python train.py --routed_scale=1.0 --balance_loss=0.0027 --lr_router=0.00104 --head_dim=128 --vocab_size=49491 --norm_place="pre" --positions="rope" --rope_theta=10000.0 --learning_rate=0.00054 --beta1=0.9 --decay_fraction=0.446 --final_lr_fraction=0.0
Below are experts of layer 6 (counted from 0) of a mixture-of-experts language model. Rows are named router (the router's row for the expert), down (a neuron's output weights, with its number) and show model dimensions 192-287. Each number is 128 + 24 x the weight over its row's rms, rounded and kept within 0 to 255. Numbers have three digits each.
After each expert's rows: "raises" lists some tokens whose logits its average output raises strongly, later layers aside. This comes from a sample of Wikipedia text that the model never trained on.

# expert 8
router:163136113134123110124110165095153124109149127101148117144110117167153174155123124090138097141140152127170194104136098086093115151139120121081129160103129128163135139153125098129148101088159106088100078161136135152139189129128104115086130120143099167140143092082099135136152124118077138098
down0:164101146129120131153150144108167124138105109094102156123116123128147087156127127126109130086131135125112152107136096133129141137144131113100139143094143132142125081138132128122123148117144140161140141085112193123144155151119106114128123163165118099144137125124164139139145107132107181191
down1:140094136123134126096162123097124098160140135113093089163128146162149131083114112127136096135115151126139102095120139178096116123136126114123122133117137120100091093078123149137113131136103176137157143121150138121133118118125155139147106113067124161096153090123123069144141115155154159115
down2:083127128134138128167123131126122128141147112124162121116104151124127108097128122125139160150120148118117126112154169135157133122112133129105088108124121157106117097102114147157169112116117102143127140157133146108083156143119084165113076115098139153081134098137129141120126140091122113131
down3:093120130098143154149139105105123149150091120109087180133117125106143130052167125150141139140130116155129146114147092090158162166117120114143127163168144105152081110168142165124117098140138086117145124182127129154144145107121143139167155126143095170094126128119125159105127160137181140128
down4:101133149146151097079117121166097131143135146089130122119117132119083119109104113137117160139107120154096118142127124130103135113124130138150125154124101118127100153114102125110140118154128121092153182123133122126113099109163095128137134132141135101120109168106113147106153124139076110110
down5:141151109135111108143175170087136120114156103142165125150147154103100095122129139122092153111119135107148118134134186162146139134086158093124147136118112102105142134117130108125124190137101099127104145129104119108111146113094119123118123084122125114155114132164119145134154156139139146126
down6:144113115147167118120159120151149092107121098091110102131111128121172129146127186118133092174148139121114111128101118098134158128150122048133097151125142094104106129126107097145153091136121131141114119114147102131166122135162080139149169139116119111109154110148089112194119169114156158117
down7:152110112090126097162135139164104088100114104111090130111146143091154130123076170139123133143135091143133144155107103189122138121116143209168122101127099131124152114127081138119146153141115131114119135138134188135108133097089101105134097141086122169157098118163099146109130137150121169113
raises: " and", ",", " ("

# expert 14
router:102100117154126143102092143162132091118159136076144143099143130144132143089127111157116168136133130117155125158095172109138143118116086143129074098115133113099099100097127097103136117123130144108114166112099135130159130100119119142121142122155148124119175129123146110203122095075119121149
down0:088144158166108145135124110088134126128143103151111178163142101152114172136149118134132125094118111146132104127131134113152127105151154121109137169123154113140124135099123103132146129132131157133140129125107168074116105115114105108114135174121100117074130134114132120118090091161140092135
down1:134164176142146152120150139150111100127153142132119114094070146163090150106137112186122096124135106143138126134134162135167128138126135094146162134141151136116142159110153144145123131147146096113121104128130114097134150132119125149101137125110151145120129166126141130169078104121121154137
down2:105167142124140149134115103069131112126167183122185120127109124141161124100118146107101181141135136120115130095137107126136147106114113160131152105139158136095157152109105144137094128162104152130124140087115128108111100065103107135126128168110106131115120126151104154139121150164116099101
down3:113111169115121131166158125170140175139154088127141138114133086111148114142115115100110131150121133091118095129138151089118176106105115072135098100135102117137117103148106095146110126119108096113137125110148131114105125131064114106092143091132114100175143102156145127097124104146119112153
down4:185140159152073134130098158129122140092141130144099145145097155103131110168129110086162163159153184135178147131153149101105120129134143127171109146132136120142147100131088128097134141152119131077161102153136105116164102145125117118133140160133151097102099127117173139113079126087142101126
down5:083138106114117140128158122086140117116125145152128147089164134175098089118144138152121130156138115138113139132123116084144119141134130154152143111104098123119113151122127141134130122111114082142145103150094083105157117105095158149140111129123152169126148158125137137134130123155112099186
down6:165130125111127130130090112096115150097108184143118128132104104108119139110113105132164139158121106142164110143128164130143095158112180171138102117144120124104125148102106142127129144125138167126122090163132162138150128140118149101128138112105101130097131105115133178105097092127128127131
down7:133119173081140112114136164087114162126141145136165138154135084105096146120141071143158133134101107128170116128166135143152107144109141122127119162100108149107152169109116145156145134132124124141116078096110143128098097126122123114147153119114137133154139119096106113120145116091112140121
raises: "ap", "ab", "at", "ag", "ak"

# expert 3
router:150082139096107110177153136093106111118096174159125172190158128132114108132099098143112123094124126155113118152119113143130165127066138136122171144123143128158124120098195140117102125165105108114142108147146096107114085125133160111111162113102144111089090134161127128125127106107132088157
down0:133112122149095121111109144165096121148132157127117127139126122129108102098091144126105113152110127125071149151118116103074132140143118131118124069135117136114072168103117118123146098107138113107111126101114156131101189086139131145104107105126166115139134124101122121155088119129168136120
down1:126121087127119113136163146153125133121052072140091157123126175163136131136127129133149163105087161181133168126120132141142096096128090130069116112141093128118129127147138134125150127104118151129094159096091154147144155118124153121143143155130151122142115141166106115145119123133127103121
down2:061156142114119108137096164121131168106119100101122137150104179145135128097183164127129109131140123122119130157105098121137152121124145141137128123142138128139114129131150130160133143163119129119129160161101132129117125114148152104103111155115191115154121129062131126148119116086164110152
down3:112120125144108150145165130132105130111104137144108103120133125117150107140118109111131144107119129086183118084137111133112135148151115144127159122104148121109083118084117115154155165119174129131107139136163134165095155081178157116136112140099104118148154124131095158078127134112102165116
down4:121111099137136130154133115134131133152150125138141135146116129100165121161134169126133071110123078111130099111171152141129165111135170087132135175127181173144156145142121111129144146112131155162155142112127076115121094122153098132131131162104122116093122157074112137114117131118109114099
down5:130125150151161090115138142103107127100133097147157134136138098122135136136086146128145093146103161104096115090158127084117165089131118104178175103159112096137136133132137087147119119059137153121097151108115090147117135123127127142122145132153109126101140145095134145108134114075102089100
down6:163131142137136156138166117123116186134210111124145154149140135108077113136097142123117106076151121182116136145150136125127165140190136146172107167094126157138111113141097113138168111147128150114117092123158119122105098124128142138100138124147143183118114108145120100164107136156129135128
down7:177161181087142159179132151162110106096144131151102093154120168143163132157112115119123139116094141110142130143123140171185136124173144135150159110107170094115119150147111159133122107161134095121065111150118138134131132111124115151101119108112145116117129143132093142130122079147105139141
raises: " ", " (", " and", " the"

# expert 9
router:120131135125114137119103107130109146125080168148116097146132110089101118115152111111166139113157121112130100137119103135122107106162160128085112102164074168124135162117132145150142112168122130097170136098126089129117076131116148142114110134130121162132147127167123121089080128112128124139
down0:148103106133124159129149152104130120096114089121105185111116176142123136150106138185086104176133120097117135116093152125093090107139101131125175093163114142100122171108116140090134132110109110163164141163129117130152144167159122135144142173145135148116098136137120129131145168124109126144
down1:075132120176095148144150106154111102112112141171130176094124134091143174124108096091147115137185143143112149105163149126133101148151136129150102084099152134138112118133147114139133102098098113125136104140143131142143115122141106124109149096097140135129135170153152128121120108131119162142
down2:120159133143114086127143117125126143127122097084101121120126120147143132148113116129126144145117067127133140149158131134180165116086169162147137140165086132103128109083129163092103178154132124133137119117145128158152144116172099167107097084149135151142122135134152176148116128147136120146
down3:083138135107153131103147140119129106140151146098161096130129140174136111069121114150143168130120174091069149110142084083120143129141132098155106114089132150154100165133115091117120118110124110142107099125135140145136128158135126152124113154112137133177112112096146089118135145138128103079
down4:125131106134164139104095139169139115169118146108110126143110113093101104152167157148118126139131114123122110133107151155083131100156103140146119087138139095189129138082123128116135139127089132169118126125104086130138119154130149118141078104144118185179147100118102161167129137129143117102
down5:150140120141070136128153102134133165124162111080088153173151077129136171096127163108172117127121140157136112161151126124110127122107128129116120088119119115133135189103086154107129147117137148126148101142135132119161156104093133138131151127093127131124153138124155099124131152080097123138
down6:092089134138128161103096120134161104094131090129169098119079114110165140125176132140171124142121117110148122162105128147158140150156153136103115134140141125100136156093142104160111111115132111155115146105109121089143109135094144122100139102138164131140158139113112083142123137103118100131
down7:109146098097138123153154137130155091141121086109131142151157095154121138155145130132124102120109129100131196094132094118150154124132141117178137097097154148123151152116158102171099131117091127089119098122141123157098140128120161164106086084130101139134152137119115095123131135107105109133
raises: " ", " —", " A", " at"

# expert 5
router:107133104089102085124079125100103150080123110132127119111136109112101140164117093106146127115122130166160130131107111113096133106153112104186123131085098146110113111097117158136138112141149113127088137155158145104102127079105113097132162174081085137141104149119123113107162107139147166116
down0:116136094087125142137122130115114136115163139119107159143136119118161176124151146148103169087117155144155119084133134078129145149126119140105128103137168128113136074125114136136123163120138097145111136117122134110122116053146124164154151116101108115116135126102116144135101161113117128107
down1:116146071150097166109108121119110107140133134090155101106174117138116161151111157143126119162151121162159105128170136179106125100133105103149192126131107100100115114151108115120097117127157118124111126139116141126176109141072096134118117150091157111123131134143161173162142149137118142119
down2:131137111097181126118145077183122160115121153119086128110128111120149126165126161135170101140152103153122109115115091099148132149141103134133156068106112157151112123116147083087124114126115121124125157124116103174180126105129138161131162164096088136152167135155111148139106147130117126120
down3:124094106125126111140111103146108110150128152136146137108126111132124133121127114130174138126133129134136122145087145156161153136118111140115125115136145138122123114201129133122162179129162146121127175119118117169101112098167110138122103089146119129136141075131135121127158094115112134121
down4:174108118157122133108135120154123153133140086165130142100137129108120150094165124107115137149150132172138161144117114143111178146123171144180144103106128156169145154148114142140153093148114095134118192107121116131111133155127146120139120142135150118103110145154144128125134152121156082144
down5:121161135115133095162102131126162136153115136134116099118138126140065124125103111098115106097124135114103106135138141104100110143161113163151130144133108142117129109125148135128120140128146124117116115143106114122131146170179157103076111132149111104101103162177124137093092119116068086122
down6:124136115116087114138147099214094140091097147151131129153120131129171145122131124092149118128114146158147176125122155148123152124101113152128151104137133109116122161140155140115099120154146123124133105117153201092120135139124160195066119141152114133106117123174125157121143137093137167086
down7:136124150126143115107077161122152125141074110148103101111179121150108124103093139125120162114108110160123089143164099166138140112152119151166148161121110132126098121166152074136137129142156112133124166137098172102133109129129131104115104135131188151122117126084122137142107135138106114152
raises: ",", " in", " and", ".", " of", " ("

# expert 12
router:100144113095153153122131109127128130113095095125135089092077069110162115105153147127141109125128103152119142128126128164122097122140141092113094114139174179091130099120146150105132119147124125148084130095087148152129131117068129130123123164138135150138105132092150143122119125169079155112
down0:138148110133152134110089112158134140169203134148106103133104142124150125144145085106101100139127120099127151155101154112122107124093137137095110109154140097075129105118106114173114117125117141118122164120144153112152164129169127119111122084142162177094148119108134110075138201163135122122
down1:112144123161184151102145164156156133131071123111117126138158098079105078110135122141153143107113130117131130120115159146104124153186158107130117144117133154144155128151144156134087130169074129177105118165124119159143108103138159165127115122123126184160054149145165140143163102121127105115
down2:119110150115143115137150114114141173097091099114131145156126129095159080093111132130111176157133137127153129093128100175124184134131120096142135145125095131145156148127125119106108138124105121088120141130179088172126125101172162118128094125116121105147114141113124104121158121105119144139
down3:160166138116105103117166136144124116140121154168135128148144123152117114133098130113076130120119152134089136128152113094134129147098122121162184141157087139087112080135122149096157122145114155165143147143113122137154127108112104118133136098183122136153138090137149103124111120113080120135
down4:116135133142119112104181123122143154117104131142124153116160157112155110101142136113145127166130155143158142142135138147147129074137149161113123125114134145164131129118125132119136167127128143150143173140141128161137099108118112133147059089133139145127113112126145102128126128096120126166
down5:110140100162200118129106121168118119125141128120094142144173128153101098136107116176165140139078111111159146165062139126119104143092133112126152133166144086162084144162086115157151125130148114164093135159115171119112143128127106115137108149141119096107131143116146159159109098144145140139
down6:112133129120094114133134151122096132127177134122144135142137112174132136158112141078134158109164124128113130149122103146139095133103125161113147096130078144089134079202152176119085068135152114104110140150139127082149074074121115120107138162154112136138144144163145137164131133136194095126
down7:083137115136159139152128112118118149090149149114069097136133081136125106116094101116106143131159097130141090126103154152105118168158107159119154093104124163093135116130129069109148117140156097115132168119142136144136148100115124150147131103068196141138079165126121128136114101148128103120
raises: " In", " On", " The", " He", " At", " A"

# expert 7
router:131113118174133135109160124139112105138070173111136148154149094129116156136136133109164135152094105147140128150107092109162145111134166078130107126112102137102115092136110126161144109109122128148154120142108103170136093129130168127151111104150110133088133132141140117124111149130149107110
down0:172166137151163140091148112105154148113122102141156099116134159092163122156122096135158087105141111108137135133158120114145123103120135158076115116091164086123127080120137132145118110147126091176131141147075091150120152160133155151151149140123154165131098129167139149106130097128100114156
down1:154112121146079127139133147165113054086120060143175149140132111103095124105064126143147118141140124122155153099150130139123138110094135090139159111117136127100065144151134154133128131124106141105143118113105140163102130155144131142113145146133179138143117122148145131144107137130091119125
down2:153140079105120093159119133161150126150136100138102159092121156095155131134146149095140121158124130115123114147126105117118131116100083143083121145142138127145109127118126128122127107129078163127139116082156136106138140105131097105169129173160092180134132163157113094129097152138164146143
down3:133161106153129088124124122158133152139061134110149113127127160136102140101098120158117109112143123128117124113186146129114125100127139151149128085086147126104118161124147145126140140159126103191125176125096095115097136180124153126125110131100130102141123124141125118142170099146145113136
down4:128116111127170128141134087158104124130131127124139156123102143121201124129101149087125130128142137079173164127142163155133161119151147114112156119112091145154146086152113056148138097104091160150142039131089083118058152128137129116079134147143142148140142154100156086115167127099160144127
down5:116078093114139152120166124127095097110117111144110097163127121095135111139106094114121173162124169153125129127120115122128132141102153127112108097137061146102132110139083126090107073152168131140130081137176098195107151098140139153186106113086116147089138143115110124149115089138109119132
down6:139104101105136098093146119170099113144067142143137149120141081128109109116113124132108140138092133113140087124151112114137132094130114100192120112149116140129168130150085140130124098140147140144099090093119134123142109136129165132140146131137186112130143158128121131093121139117125126142
down7:134097156122134106119125153110116139116093108161106142177117116159155153143092134161141125095154110148158150165149110151105096139173147106151114144131133119145102116138092118138149110114107124121173130160117160095154138121168093188097123124141131164128154156129105131098149117184138147112
raises: ",", " (", ".", " and", " |", "\n"

# expert 4
router:134103145158149131145121090102105154087168111119103125146090146178145165124141161131122129146127125144106129132120165099138175132168157145108156156112118096104099124132125113180154148104127115128082116129141153116127114124079100154085099126160126160139152131113102138114190098135102093143
down0:127101156091115157132154123155156126159083133096141140103132139146150153162144134106105124156141132105143145121111145098111104102190142099130125131143147124174148148124131102139089087095117164137124132137182126113113071139109124107175163137087103119118177120125149138115121155144160138092
down1:102136116128115156134133119155123128130122131098126122143116137150123143119105141109095182127119068160079126129072126109132143163111093092090126103177119146086090125118115131149174103091116145123146138101140122115138126112122159132093128147108140127150110153129091149110150120093129115146
down2:116109112142149136128136133134124177153147165126157133131139124104105088137131090128098156129158160073107132124119165143098108149138142150174151126147112117116107165125170146136100155114124119103133105124119121151153156140118186134124079095122137129121114152168165118133139129140124110151
down3:112135119133106179123134135119121134160167121173144138122137135151135110137124088146141125104138158149107106106090114130120125116172121127145168131106123082164120146174123137162124145165069118094137130188117102120153186115130144101157155169123133118127092140089109139099108139154146123144
down4:161140120135154124102119152162123110126133091137146138116151090128120108125117134082170141121176165124141088157157097155149126148114168109114153161147193170122159098106149087147149139174142122109154119139133168114151133111111091165137120098123151076161168118141126126138140140127139123129
down5:112140145113102091145137144153141111075077145123114126121137077150165102188119153102165088121154160163176122085081093130084103102136149088104122148130138117135126117167155133124121118097128091101149088086109149087117136069109169154105158138095093147140151104159112140164096155143140117170
down6:104095153113119105118122125133120165156115107111155110048145099133143134118136122153121162120157171138136167117086107141081150146153150158155091165139105087130133145138144139140102084131128146144130118080117152137115125146139131159115118123146093104142165110122110122165143159110130145133
down7:122106174140131128176122117091126180105153095147130149127085140134131119117126133102113160130142132144143128142165154136104157137148142137139154115106165112094146081101128131153097092108141133078127116113145128140101176130139154114130117095102162127132136146108112115163161150159127118122
raises: "0", "1", "3", "5", "7", "12"

# expert 6
router:156144146078112141123154157131154135131134110188122133062120152105148112157159154119075128129094107132138116138129100133168105109114153103158151154151104097119166138153108109163135104127103128119163165125143112098139111157161114128128141135107134144170149160132135106094119122146155154138
down0:112155140131153101123140141098123101095118109144135145152131088171146163128125112132122134143107126129104162113087120122141173112120115183140136127164158158153126111071108155142080129085114151097121143122137050074113172125159124083161116147146121135167167145134119111114166103127104112062
down1:109163137152144130098130121152104114149141134112160115105116125113120101102124153167133118148137087160129104143116127127158109159153129118131131078135182126104124157109146162119119108122119145168168139090147151156137071152108093132109169120138080171121132124117124125144090128140136091125
down2:138122105125091122122167189112141126147162153104158166083153123121141183092148154160139097097117130166115107094123114147125107103117136165098113139116137116146140137156126170167133093098137145117130148096100145109145144115132135152119122138124127068098150120112102140119151138146139146149
down3:168135114150147139128124105135106108101144149110126135112119135130166135126135137121129135161130104148108095133116093137159128149117108103122123101128125152124154152137114099075116065145133124127156099124125084132127157179160166102129102164127181102107167107101143133124131134123126118131
down4:137113075178145121164106106103171142134084160146112110119121135153131110130114113110120134112077113152141131147123139148123124147141124133105123125169132118106142146116140130172054113139165125122147153124091099128076121149163117157128120118150091150138116102094121175154128104147194125137
down5:127155116145107112141127133101135151140093123152120216083142092100112147105135080098145117148107123147122178139110152145141096131141114124111101137145125126139131098142112125118168147155097120098097083129158102154088113127137159154155088113113076135154158093137114156108136137127180133121
down6:074119160121121138118148150124155133110138145159116154118103107134138143109188141082116106141086141128118108127102202118129131120131147146116099126120153097099139140126119102099145170152075170117181095088151089104153133147141112175125145112116164146126125090117113167112105094131116100157
down7:156153110150176149109141149145146085189129113148174145143102104145157161147108100142102132142122128114087123118122115125145150099099112154147111197119113167103105074082121168116152123117143123122129121098121090118117150099117092133108107125125090104167124111103129147148131173097120126140
raises: " the", " a", " one", " some"

# expert 2
router:122105110170090141165129112157147101133129154079117167098178170136139083102134129144171171147126129142173171095133122151131090150135121153170125118113144076141125096113131170131104107128122144140140118096167122105159110132132086116152168127144152096129099130109142141136118132076130169135
down0:142146132135147127128088137118139136122120155125140151124120114135148124090113162183108138119088129117117113137103118122071110135117114121120158102107140127127137136104087128138144153133140155130127132119101147073132130143164150178089112137176138088148145103134141148153115117132172101120
down1:122121169112153123129122137126135133143166128106109135135141109134173129098105155119130120111146111078134157120158147135140136153162128133138084117148128109122102132148143169107166117128145113102149108107121099142165084101110124120120149147152174140071139121162117126137113143134128140135
down2:115109135121084094117190141109170145119149115141108178128107141163150112126128109139167148118125148148170135137106168140183177151189129136135127094155132138127113132098120118106115156168139106138141131121137118158163090080121137139141084129127109145118117134137142181114157131125106123118
down3:112160136165126131131131149142144149104117119102104149138169155129111131134135111146142134134156125144116127111107153115116133168153129114082187141112162104124099144117102136129113103128123153131089073122130155147157153139165065121089093135118114123086130124124136119180103125118097154111
down4:142145118125141143119145131114069120136138103118165118153076161117097100089121079135163170129139113141123111123113124127151115120139121135099169115101138134112103149076158084074148124143122110140130122118120095117141150118124101182116117142128101122105085123080130113152126091156103112157
down5:117094128114128124086123116122121134069108151142161131168151089087136138123106118094132099165143122137175162124143089139122124113159124134110106116132114142098147108117114102088134120158113107112154139120150097125116127151116071116168118102114142134145143131192144111085122140141187114146
down6:162114152090141152146152115115174115154121169133169152135187153124142143112152100158111142142111147107108150107141151163091097128129149151116163114110118134128117103154139091164152105106157115124144119134119104075150118176110102135125100064118098148142192098131173077114142133122132128132
down7:139134126103160136110116099097103119093097117142120112139097154132133142117123114112148144121159103142107123100138094154144107154148160129126154144124150181106108122119145140142133105120160122110177115120134090180153136112124125142123113141114164170147101125110151107086138132168159165136
raises: "ak", "id", "ets", "ose", "os", "ur"

# expert 10
router:142167125112163141120170130110125177150128107128142129116134118143107105149103153122153123077148137124079104119159142142109121137110146161144175161145154125122138145138129133114115126153146146165145141138155160105093164119160131133151118124110120139128125117147131137136128172154163175144
down0:118136140108120134119146100126141104122132116124089154103122140145091102092108132117152157116115112101123068112155095131146164150142145125111076164131141147105104130138121088096102101147112141124106135137134134126143142100160135158119134136136173118153142133132097152130096133139125135088
down1:135138145101143117106120148129116076130039137140113126133158116138126134108127161143128133142135162109135118075135119135152141129118129134156134137159152115136127123105151100127140128143128137112070132141132128110141108170145138114104125092142150128130152115114120113127089134119139127116
down2:137107118184088161170089130090127128123100113109132168141140155119175117125112099165129136142121125113119137123147116147161089090089168188141147138156083083133149125095143136136114096100116158121100090105162156083133081117150097116148136127121116153133109108098120117149139087139110138149
down3:177104139146120113102161159112175131188091127147162161160119072098091127105138093117123130143099136140138133125123083126126167115138145098134118133164151117125132127117175147142144101125112135117167110080120154142166108111106153141124132145102136143147088142123140156106131146103143130102
down4:160161094126124132127118141099103162108111142128123120150131105151132117140141166109102090122141087089131106121130125135133138131155122150093125135168089089115114132111131152136125096166117110094152160186105126096084137156133096090118177118167128160125118136103161178135099133126184100127
down5:103121117146129112128099145116117136201147122127142101100153121127115144159129104134116141115152101121151126140124123112117129144120109139099150128152141124115077103179122119137159118152124091153118117105146121122100130108099178111088121135112108108073096126128117117139128120133132172124
down6:102132134161145096149079142133118115117079121149131130112140156133117099121170095120137121158128128127115166113109141120127177179092117113155126149124119108167152136170099106126169138134130088137129146159124142073135145073138119122105137121100126168110121089129146179137170110111131099152
down7:111140111127143137088135118108140130135121130116105127149141136147105111117114142085191093099120140114107097132094112115132149117114103142082108117122137160149145129144116097125159067130115156146104173110091122078115142109116169134179124134155132149112096109098118119106062132102157124144
raises: " the", " a", " an", " both", " its", " "

# expert 13
router:108106119135118142142150163126142094118147140082145138140115134130152157106108109100163117116101120107109119151120144129157101114109158108202131128110115124093114111136131134127118181139104107122129164146108142134114097128121093113138151121137146154113129144132104163122121145124091135118
down0:154204080127122135102130095158147151131120099157096150115122142152100151136096150150125147129159124129120124137121141131135175169124143146110129161138131132133113076107138129117142157148131140124134101098089126108101105090143091178122113119113131133136112119133124184131131120121106160127
down1:172128107109133137109095109117102136125147153119166095138134125132141134146135151173175131127158119108152071081100155134143127131068147122124133103141113109108193100137135138116144135151069162084147169148134071166080136115125153138155156143131110113132165172130153127122166133119127135130
down2:188107111142122175139115189176150123129102126138136127103165140133106147142128103120154093123136155135145122111122096149144121146124154136176147119128104132142116117143096121155097143133123139104092139076126146170108129133149142133117153124132168123121128127142143105121121158137107147152
down3:104148092141123125135132105117158135154150121141167100104147161174123160151188107133131155124110095137145148135122127171106178163137118102127125138115144184128146114181150141161074116147150131159142119108118105131150117137107096131154115120121114133105095058114154101096130133147124125121
down4:129130122105186088142125120145097143090105167118146129133106126132146115105113095134153140117104136118108120125139100122130133070136157106134126130121130151088114132135064043118143141120108127180164141143163115158099172149104067109097136107093141153127148155135136151159135092131089161141
down5:100120129101111123109145126116118128085162157135121136137102151084113119168114103136096164120157145106138080138108109115092100123117137079118118128134121105155132123149174072175116090157085120160164133164116160138115162107148130157126129125110130150120138121153127127131155115164185097118
down6:100139112128099109115081092186089151107118169121143122127116104131152111091107112114119112103139153129118134117123133130125164145164133160112165107139093154141138137136095106161134061125099124115157107128122128154130136149095150108137137122127149149139120208150133103118130131132090094105
down7:108105059139112113171107174099134135159141108115112157104142149177137141076158097126132116108103088148153097129095141142157134166099136132120116144108148132121154154129101144119121121118123093143167174144126106138120147135135112098099147134077170115114152149202142162101101140142150154117
raises: " (", " to", ",", " and", ".", "/"

# expert 0
router:107179139100142138126139082095126128154140120139082111122080154099124132132142138152107145105127132095107090114134157119103123121103124166128095151135170109187138154146060123127087117119110157159179126106126117132121138169181124142165116114105150098128139123091168137131111118153159120133
down0:115103137074138181171134094143109146111129096142113107108120156175125116098141154115102156167142168133116119142098114137180168079108132130147096145115114162120141138137125111142142165130128154154167129101167095180134189149150160088081109141123092130127155130101120101128142140135105145150
down1:123126137153119137125131081129095172098155147152126187133120121128099134110103094133122121109167124119143098130106120112089096106095158107146160141128117177073121147146098141110126136108066148110190117171122089104103156135159153098103105127128131136140116165130119138111145114111126135140
down2:131122115116147133123106107124158158147139166072116113104131065146105160121133121182132093116125134179140114118141116135158133114115108164155140156109134155153138136155079121159149095115096178132135136157177132133123141123090156142095140129135138112087099121143182104128111136122082120168
down3:160135172123117118127122111091121157107127072132124118108194147129125119147094172176116132106134122143121100136171103119165130132120133127146123118097147121150147100129146121100132119134126105118102123129154151138115147111143109132115100125108157075129114151179103088131105127118108104114
down4:086117102140175108082121105120091077125113147156172100107137151160122082149128128178089110111177128135151124095122150111094094105141128102120106102139118092117116096097096155147095147158134137156119140144156106123109133107143098095121153101131129130162139151104143181135150155111147128127
down5:132149158152106118099136168135136113154106149096124179118130137108118133131142166124048147115101102121102121126119142109118113134147108096126152137160091148106149127120093132091084107118178125116140095151139092108117109145111117113113153118133102113100113126144096120118135119128097161169
down6:094126116137105139122126131084099140140075124125130165188170131148143104138113147101112153178132151151102136112138122131094113147099115135133160162136115120106127114092193159120159129118109120104117149169144140072109111145149126150116116135161109106120156155187122111089138131135139131161
down7:140090139106143149120121146118144126149149102164137119119126136103112114190111102138122130111122131143137137160116079155174142097120096180121121114102125166132154118136149170116136103112123134134125116093089124113175121080113098155125143132135111076134112123134166114110112106142092108131
raises: " the", " a", " an", " their", " one", " its"

# expert 1
router:165156115151082099111117138129069153156172100155101105167146147123139156135131128146106111138134162139159152124170146104118165128164109135110084094176097137138145105117121142102148145101100094117120147138119179137132120070132143128116122154120107123137139162131083071102119091136118134115
down0:155141111169129165152176150157111109144089111102117125125158118109134144140173097135116117107075127124128127129146094118137094167148138080113130100146166132103085094133104172167124061129081147061112135129139124139144144137115107117136138129081111128132153149106095108136115149115130156112
down1:124134107073084111117109106166127150138109129116130139153182117130133123098170143116137111181131154129147137152122112112105138129124121164166158144101131141139135150182198099124121127181123137105142122160146077109146126129140165145168137137091117105140100114103165128123164149109170161105
down2:124098140117088137130115139120158109150125129111123096122178141157141104129138135110135128168092136113138125157162111177077148177183148129112121075095137108126148149123153136149107129148125101107154105120135112141134169111092136094154127126145139150119108118166141117182138160099140133107
down3:194138128128094098111182120173135122114123126092138186138117121088137122107109120101137119130079134130089099115127151178106172100095141144148165145129137170130104089130137123135165120182125130136134122150113127121120091122192178135136146144146105081133132088184150090123150117125168113100
down4:124137136098103132185152120129114062109118108146143160157145119142120146135130086105166106116127081125103108130153145101122115125100100115145163118145135130139155119093119141157159103163143097122087099095100096132126129175183124131121071082118100151137120065101161110133147147134110120148
down5:114177152142145115134134097116131126107121122116147141146111148116140113158109154114134112100172120096126110127136119100111125086148119123130146121161119119121139120132133110147139129149161203142169148137103116165139118175102090113160113150142103118138141111112098149156167098082101128156
down6:133176139135113118124159131116185132127104104121133138120132146157085099120191091137113139109150106110143120079117188104157129139142130169120119142103121115112131165149093125108091074119094145111108155109118188125130173110142142170133107131076071091188137147078119117060118117170133111121
down7:112132119149120145153117112114137095149149129117138191169105175136157101173138097115152143130106090093138100131111113132173157132102114099143149133126144151113149123152141081098078124123157126111159136147139137114129104138122117123157126068142123132102146158141187079136077154111158158139
raises: "-", " ", "1", "|", "===", "G"

# expert 11
router:112119170157127144116123138154152179170088127136179153092106085116107120118102134125111142166156133134090151103172085115141138167095117102157137106158094138149128076119111075146163208131160096102071110166112098131157125149137121112124097130150115118128099094136127123167131155143112096155
down0:136134157101117131100099134106137120125132110105103154125153137124137139089137134133132107130153103108114133156153161158143122170117124174144094118128148083148089114116105129141107152174130150089113109107175122149153124175178103115107118131132104088149170099147141111147108112105151118100
down1:156125156138166121114112147080140141147124123108128106085102123117177125146114121126146174115106150133125134153115113167147114121086135111119121138124140098132156115117093127151132152132142130154105154131124131121162120139114093154145138165104145135110117124111156179105105136152080087166
down2:078114099119102153102154174096094123095127158087129112103131111132133118147143148161126087130117192115118152153129100164111118148168109143126155137114149100167174163171148150166156149147078099107153103118173148099124123145120149131136128159106158145124151082134162146152197152163139077166
down3:108153121076139129137083154107135106078111128143134114111105138155114125146128112148133129122184175136093170114125137138137113117161135137184127122108088124104128137143138107107079111140147090136127102128092117147122128149133157092101159134129124105113132119103145091151111142157114120132
down4:122110129139110121137152132123089136119118153149156151119137138101094094117135169159092135119121109111121110161154114120143117146123132109160093117110131155150113090158158081139094166108119136137123135117137120142108109148134081083098127109130115116123127125149105110133135139106116157133
down5:171162142098156127171139159153121147133104142105181117131157134143101085124154134182128108148122126111143104129135190131138116116139110103124106133147100157142157103128155104126138187101144128109150136139086142154112098153098102128118111115180123136158111157160085109122141124121142138119
down6:122114169173122172109145143135101131120139141152135122110138089090136146130142102136148094100132166156114163134124138165150112135190105082139048151109131135080125123133076126140137126104137115145144108099142128091173115093134140166126110186114130162108157147079129106105145126101099074132
down7:142130169110112184136126115111172080142150132126158141141128147147143131123155170147159096092101150168151085124135123127142134137135116093139147118171166080163137155148152138124133098131158156096083160131128153127171109142124116100142161146123103176112091125129193155119145112128105132124
raises: " first", " same", " last", " latter"